config.toml
n_layer = 13
d_model = 256
n_experts = 256
experts_per_token = 8
d_expert = 64
d_shared_expert = 0
activation = "squared_relu"
moe_layers = [2, 3, 4, 5, 6, 7, 8, 9, 10, 11, 12]
router_score = "sigmoid"
normalize_top_k = true
routed_scale = 1.0
balance_loss = 0.0116
balance_bias = false
n_groups = 4
groups_per_token = 2
init_std_router = 0.0218
lr_router = 0.00125
vocab_size = 27085
norm = "rmsnorm"
norm_eps = 1e-07
tie_embeddings = false
optimizer = "cautious_adamw"
lr = 0.00133
beta1 = 0.9
beta2 = 0.99
batch_tokens = 131072
seq_len = 512
train_tokens = 720000000
steps = 5494
dataset = "wikipedia_en"
Below are experts of layer 3 (counted from 0) of a mixture-of-experts language model. Rows are named router (the router's row for the expert), up (a neuron's input weights, with its number), down (a neuron's output weights, with its number) and show model dimensions 64-127. Each number is 128 + 32 x the weight over its row's rms, rounded and kept within 0 to 255. Numbers have three digits each.
Before each expert's rows: "gets" lists some tokens that make up at least twice as much of what it gets as of all text; "comes before" lists some tokens at least twice as common just after its tokens as in all text. This comes from a sample of Wikipedia text that the model never trained on. Tokens count by the router's weight.

# expert 49
gets: " ", " d", " D", " t", " n", " f"
comes before: "1", "2", "3", "4", " Angeles", " than"
router:131130148149149119084125133159148126129096102119104146133082115151085141058137135104082208144138126172092128130115126123115137102134163148077191138132105082144154184087106137108128120119052166
up0:165036148098109077186136112166119124138098155067135212158095097125091156088108169066158118126125142108106166087116145183071153111111127163063191132211123119099105188089109147153159171127138130
down0:151091158142192112179151176172138152153144153130091129132048138113115149143127160135152149155117129156060142134127114194123176117140139106049100112159160124075173150142064112161131086175168131
up1:109192124123102146150109098120126084131144091103119173109154185126121121152131125103139110102149161097067194126117098120145166095162087148128113165083093178087123108088130073102143112150118183
down1:121125146151083110168124158130180157050092101103168110123152072100138119145164158061174146121083146157185141093137104085099152125109090128127104125152129166083086131137155126150109143160109147
up2:137112161112148132143116134173133166097115152152091125115138158194066148121170109080101160138090079134104153084153115097137122080074177117096169138157110139149135175061133121213122128123088144
down2:108177171112161164171179171100144166041157150175093110105068133104095130168133186175117119091163130176156109105134122150102147134091152078158057104165157121113110145174165177173116153180083130
up3:153122120091095107167141133080153136134168113110123255131139153085044131171041137122129109149177107126142182118157118176108141105087085119058093094174089127157099139140169149143153129141087133
down3:105135156118125112110096185173080096077151205163132116168092151111173166125077145185164138131136077143106131114106168116151121149141121165109207182167160105088173137159041088153147134115117147
up4:151065133073144142129135142170086136173176110078135101115149102154088158185108111144103176062130206144085155121128120115109171120099074112135107078171103122096150118131114122078130131108162110
down4:177118127088113155105141098104134181122112127113128154138170163137215135173143115133125053087100089109102139121179082189138155097090056137140088174173109117127114181195127115134105111113190098
up5:144081101144117124120181134135092151120115070100107130182081145086095122089141107189066143107169137147159158160081135140114188129152134110151128149095084172112183113116168118118176154053124110
down5:169135164098157092107104139142118139132181102131151152107117088155175138147137143149127128071083084128155086158099071142158167144160134060124131177113152120138138128148118110127183192102147142
up6:115141130110094113049108129112107094125065133110156106142138135081157127129167116108106173155045112133096146210223146132116101136157117169071108088125127117090157168163107099132161112122063155
down6:149117153149130113120073181077159136149105141136117108112140107161153099156156152079180071160101165108163156078176133111187137093136107158089075123147138128128174158183089130139110143077129134
up7:107146151147097116185102109111207152124101123113112167119130095128100116098140170168067100085111123163078120170182179179128164073095095169116154088126138132148111047131157129138136146103158111
down7:114147136112103135195065069114090188125114122195184149162161070119110124169153113159161088129148140146151097115082122197136150117102161116091165128188138106177138154164142067105115101137151121
up8:129087108142156087110083107071132094143155125143127201109059119128109098098130165134070090153096116165103138130192113116112114134100168159086119090106128084115190116079120117176129119109180146
down8:125066137161123141098114136110112165180171093135107102182140131130081102120213182099158174184117096127152097162124125108104097098108144120115050085151131136091144139122122132161072109098171105
up9:117132120072117173057113092093158147136107150079085166137063146115195127125119138175153131121137224098125137152129167099146168165153112116157138110135118157116069096139128148143102176064117145
down9:140112130093130195110134126118105190113134159144137088087134150146237150135134166138154118093112129108069139123104103101161129185121092155143152114155123116137119109151100124075125126128101126
up10:146142082159070138102161110131112129167092121120115112130146119183102157104166135158135111120156121062063172089160100145106117160140100118103163166166122121153187159122097130202186125096085143
down10:135111154115139130160172105165183129144138145145081104129098115168148179098109095113124141093160141179124138101163079150117135145140158142113081123133137080088114110150081150142111116197083118
up11:122126142137145060135080147078138055092078110095091094140152164136089117153124159145128150150144133123077152123091125098180124111181069122141201169124096109129165131130131125142116124123138153
down11:066131159127108140145160107150117137122096126125150090154169129114117087164133162120111112146161120144166170153211137187140148126165135134155183145097085196161147123099133112112139142119124144
up12:127073147140184104115127161146095115083094111089122145196102103091156148188143152123102134113094150181111149154127119153122149174139131130134137121147148064069131150122040127152098133162093108
down12:109081073117127154098071112051087116085129142149120103154113119099125157126114110155111123074167092140086112097085115173136116137097131137148129161170113125143175110101135118166085093145126149
up13:111102150122224123146078057085069144130126137104152118094132104156090157130146170128131100103138088108132138110138214216144167096167148147088178130134133092116177143117109152100083141149114175
down13:049198105148115160130164090136142123143097153093150122108165162116116192147158117128106159139149106123144089141111164180041105143129097136098119127134102123086176132050134172107051093135066161
up14:135143131213069142182104120115146145160168101097132142120097132133129165088093086111139178156202133160153122131085151107090168143087136178154109084137125099141138159052163126091121156083102137
down14:093130150122152098136188096123147127114106159100104080145174106127217126186129164141092094108126106102118110102107089102109166158144090131161101113110144129111124132153066098121157180093128114
up15:131123171150128152099098149183155097136090126148153173138130097074084116127163126093058154066113151102131108122193159167140131116173123129086144113115143109126117125116091152133066086150120168
down15:103173091112146153120119129100123102096124116126132145111141085153114173151142113160143118168143164111134109096180136159174180057121088126163128151136126143132193150111164126175194154109148189
up16:146079118099175111130125100167141164099100119124111126157113138159105148072139105102085138089172134145163131074102119110161081092119167149110167133179128126120150201128070111174162177105101141
down16:136074096123131155134137138110109087093132136140144125143088100091154100196157120155096115080104124113149093134082128135117126124134130148138072108134145173125052096153181139119127111110132175
up17:174129084132126147048141108142149148142079170191114110092095104119227098102067150167184182113096207138127155179163125121114163148108157122131144107158132128084115160160124136155103132084127156
down17:082086133135101126139129106091134174069108088096110088115141144145144165143176160107127202178153175113122103160114115105147127170039135168178151124150167104164167118144101062176104140091109138
up18:114132117171138075197118049125114152130142124128080104183102165137070156060139158139120099170133122113111136105128166098112162123136103171088137132157162149115156171136110091130132169148164191
down18:097093141138130130102120111116097155159160141101175147078126116087147155098106151122122171137191127109182119112189114230119114123098132096110139087130092117101138175133152098106076150148127150
up19:163075124104133098115158098109193110127159101119124108157130160118144123079135137110055053115093123148140150099175111133146102106093149118097183104215125103166163145101139128200163154137108096
down19:147043113093134125095153150133115106196133138173123067192112123115160119216133158103121111178123132082149084106091088115148084076126125187102128173169176105132068153179084137087097079180138107
up20:122156149145134149161104138193112146141089141154128115123133165173090131123150160136056085128182121104158173157117138075156169112096150106110142083109154157119176093117167131141103131140114161
down20:048124148148092120133114157099109173065109125114145133197125118136103129114097163128123129111128134110121120144144113186149124163148090148107104110115098139154138136102196138156154176114109088
up21:158135081137165148085092178160176136150094161095155159118107091080103092121075106088111086210167131112119134117080113149094089117114103127117117102130093126096140124122096133127115101042101125
down21:117082088120117111162069032145152109077108125091140085165137099125133161072171117198131066100105110182122156129137148129109092153100136144141128117088193140148091083147094117181127114092078117
up22:092126132164119143092108117148136112098076084181115136066102129098121134112111102162132154171141105181090136133169126139107124108142163164063146148175111099107138174119082170108152146095157148
down22:099139069192103131117119127115152133081107151163110101091178129168174169160090090114119066124106146093125131109099115150108200134092079101080172160165131139080165130147132102123105137088141109
up23:132129109097094142067131149127177104159116144075114193075084099101150136085131132117139184127139128169118144133071130147125116131134113119154102139204135067137139138118118199095150108122128105
down23:047147150132120152105130159109179101075082122061081138149095161120133199162097146151184120195139131139097161154112116090125130076121103141115115198161137137146111140087128124143121102099096160
up24:121169101131096117094154149147145107108104087193132172061073137128108055134093105154185176099106184127177148170151114118139127164101103126085119104083184142136115108141112128134036114149129083
down24:064157053139113152141139121094123074107126114153108134128143138143120162116126169140080157175132148133135155166138132084188157077116118106148078140177118134144108142104205176169187086113172104
up25:135115115132143085094098201155175119115048148184064139155131163109117168110153083125095165128135131164075124126122128127143138111119145158084114134188059151092131127145153105139132147125072136
down25:103174118149119134092141119154186138075061116148116176147118067116108129152165150113161038119158172137102085143170106155144193156111118128126168161113189140090099127128162139145124153110059128
up26:141113171105108115220143077113121147162182126071152091074109126164111138166155156111142115135136206116123145110077129097084158143127138168110164107147129157113208170088149110109189191113118135
down26:127112169106153125155098100130090149167109156147154119109156121133129215151117168105164118099076136102138149107070121137122107180116118116123092095116096088116168089130124164106112119099106108
up27:153121130170067109118151165062147115135107182140129111085129122096109147087136149167162164140112213160106129126159200137109106144121074151148161123124084088119204166191131166134052103119115104
down27:149182149138127135104150088150084097147077118134118091129183126132081167124125158101148176192067147135160105160134150146108064116145148160171142149092107092086099123111224153164136144168123164
up28:132127160104086119142134072159148167127134106108109108151103113162076122107111163148159111139103222129138127182151122103117140080210129116170172092091099152136113157081114102169135138185152157
down28:083122132039078157074076138143109095151090109131129161099128114106133168142162133113123216088132093127123108166172148150141129148126145149080128152158164105166172104178122135137148138161117079
up29:120100072087158105171162152130177117105107107142075162170079147149107163122121124132129174099180227147098151150162108171121164149153111122137068105091123132100062166127134139148096113130145134
down29:091157116109069123151100080109129113112167147118115060084155116114177152136097144136114127172129112162169126176104127115148112112093120102154091110129112043129140137100185132140137088109083168
up30:146087107106130087112095107117143083135100095143117149161140112153094217130151138079043164051112174124067133046173174127150084109167132109085193150145106155118132209058113086162118116136153170
down30:107196198146151216174144131094136123101121080103079099161118105063099172127127180142098137154068104156111118121161096180134185100096088119069074129136130157134136141168154095146110095091138167
up31:142150163138130122116094095112165097079096098103161177139120119161103111130119149132133110143056121150107104100177207136128125121117119145071178124142129133121156091152119109195096088156103156
down31:107147152146157193175094100122161163105152132110161104133144042120093126126111127153140056119094105152145090105096131152081186107096140212134128127164156137151098130144096149168075119071094123
up32:146110177144181120132118149150175143104132094104107129142102117144125166086141101142037111120169149155146128115145115103145120090128131105121109126110129125065137093064111126155130164121106120
down32:094128079151158140142117087139120137063143137150159084170116114104137127111136172140116129082100172112091151154096098047161054113130152118159110128165136126148098090099109116167134146099077166
up33:130170146111133059131119143131125081106150112155168162108097109158080065154096160122097120126136183096100110133206116113095146135132084122111157147151101115054072167088124118109121129143117161
down33:082141098141184147140149135176114113150073109149184095117093084148115134073179165089101195137132146129165117118139086159070172073134113064110155094080154179144192138145121106089190151131159157
up34:119133115140134093128107106111133127093170128066153145158079161182055124080123149070123114170087118119118118108179148119089120122137151148112156179131098136119142122132147157141103159093103150
down34:116092130129132169090185184120146112100067123091139128084136134088053120106191127093198135182125145130122060123134158154116117116090171100112132137143143175154163181146150154094141140188085167
up35:111152116130151171144178142106117128137132119117085121135114110144085093146121122051064142144192133167088139183102164177141188123109152126151144159078140095138144198132099146103039131098116140
down35:022117084143116158123145137081077073167173138094114108086147058144136138195163156090112148103090121122108101177090162118125159102131128121182147078101116137143153126049100162189161064085116173
up36:158165118185141142115148150101151159084067132118068162113123107160085101133102115057141161128107097052097121077141157118122093125119200192067118138163146075154120215106111122133140134137142127
down36:121182131144220136084084126146114114153055115119078072114136122085189151153115160171139097068111154150136121109108126184182215171185111091095106128174100095156156130127121105121137169136109110
up37:121168154172113105138158083124158079090083157143087125077085191179172119135157083141126112132162131141132151131155182144097095140132131170121146103131178138073125075060047188116079098098154101
down37:105114079110121156076140111176062124167089166126118237077167095177137147131126157109133085162095065061203154133091131062122086111114091107085135076107105082122157095096135170130101124092157122
up38:148121145141143098172122128158064122045145142233105144122081130129048162121127148152071142158093165102138187072114126141126088115099157100099140122184129072134147162093138150149098158179136143
down38:121138111127141116100163135116157101138151093199109136109116153147089128107098147137102126134086169212174175137125085085161124113168106147101108126116172142142081120192165081182170120144109104
up39:128146205134106098161108129197120105095116130174138116127082112132085121079106119121164148110107090164165152157117107155081096113132136111074133143085129095131120112101136136082137170178107165
down39:070135033124155063133096117097177153134055173148090168117148139170132113057159154085140087117091181132147118124100163153052191096121134125115178165203145124110166144174152072127113187084103165
up40:121109162154117076158129140085097098091140095091129114138145097118089117090147184171092125140132160063143168144160133084132083166119095195153115135104108059174140095137127128112152119150134173
down40:169091180189129085126146090119192105136143144106112119113183116149107104129109130120115180102115135130129115115139084088099150133146074141173093152115148097210150171077128161158141167116162090
up41:130137151129161166171138115180103092144096162168112103095116153135125124112165132162168177112105126102169157122100119098159128105155156196150197102088119147145111153130132134104104171047151171
down41:109090127141135220165114121151141172125146156131116160117085181098189131141177146092174145107132075082105130141163091132139141044100049125173177080098128218150109071089113120095160129136180165
up42:112162153170167113146082068104088133117179089171145169129102125173108113161124146175076112120137155150133129161137136159150198082099120111115137142122165144115095150132125118114095149116146128
down42:126139129170202127134180077130106145167109163131107131113086135167150197111160162144123169090132103134138111171152117090116159123140107083143153123119087174126101097099133129145123112139128144
up43:147180178140177150085140133138127116140160122195144164123121102184127106081156140135179126156147168098086130139139132051132089147130066175085107129169119114093085175135134163099151162166161131
down43:075053173150111126112119114149126094137126107121166128144171124145174145122152115196164118121084106082200095120132109070149108128091115106122122089151088092106124093101136038103071163137132122
up44:122139089134095089085135138123199121141180122117128117054155155129102169113083149118144158133158088106140119113129127142099169192136133140110118114142090078115108106124155119107105111079092148
down44:127162147107134123148147202100097121134089098140141124133166105102107149141143187107126138140093172113171160099127126110134135123136081122175125091141101094154154156106091129175158169197086154
up45:131141099171158186064095121155101150126067100102107177147074142148126145158178123093128160165126117132151147162162118128073145134106145144140119149122141121134167090112132151119086139138132180
down45:087141088117113130146185108138144093077124134136190137128123093139141154171122125113160123089112084133101095105099160184115128172179144067135144138172145110121128141116078144086129115152133128
up46:120117102082097157174110135132159121101085122186140196166115151135132183118161191117047138093132113120133141179117098072124130174170095116105103134137110131136158118076148132166189120083114181
down46:173094179149094121120105144091123199155152151105110116175149103098194101133122151111160123148101080146162129066130116155166097154154187188148139129133119110116174152109128141109137163128071134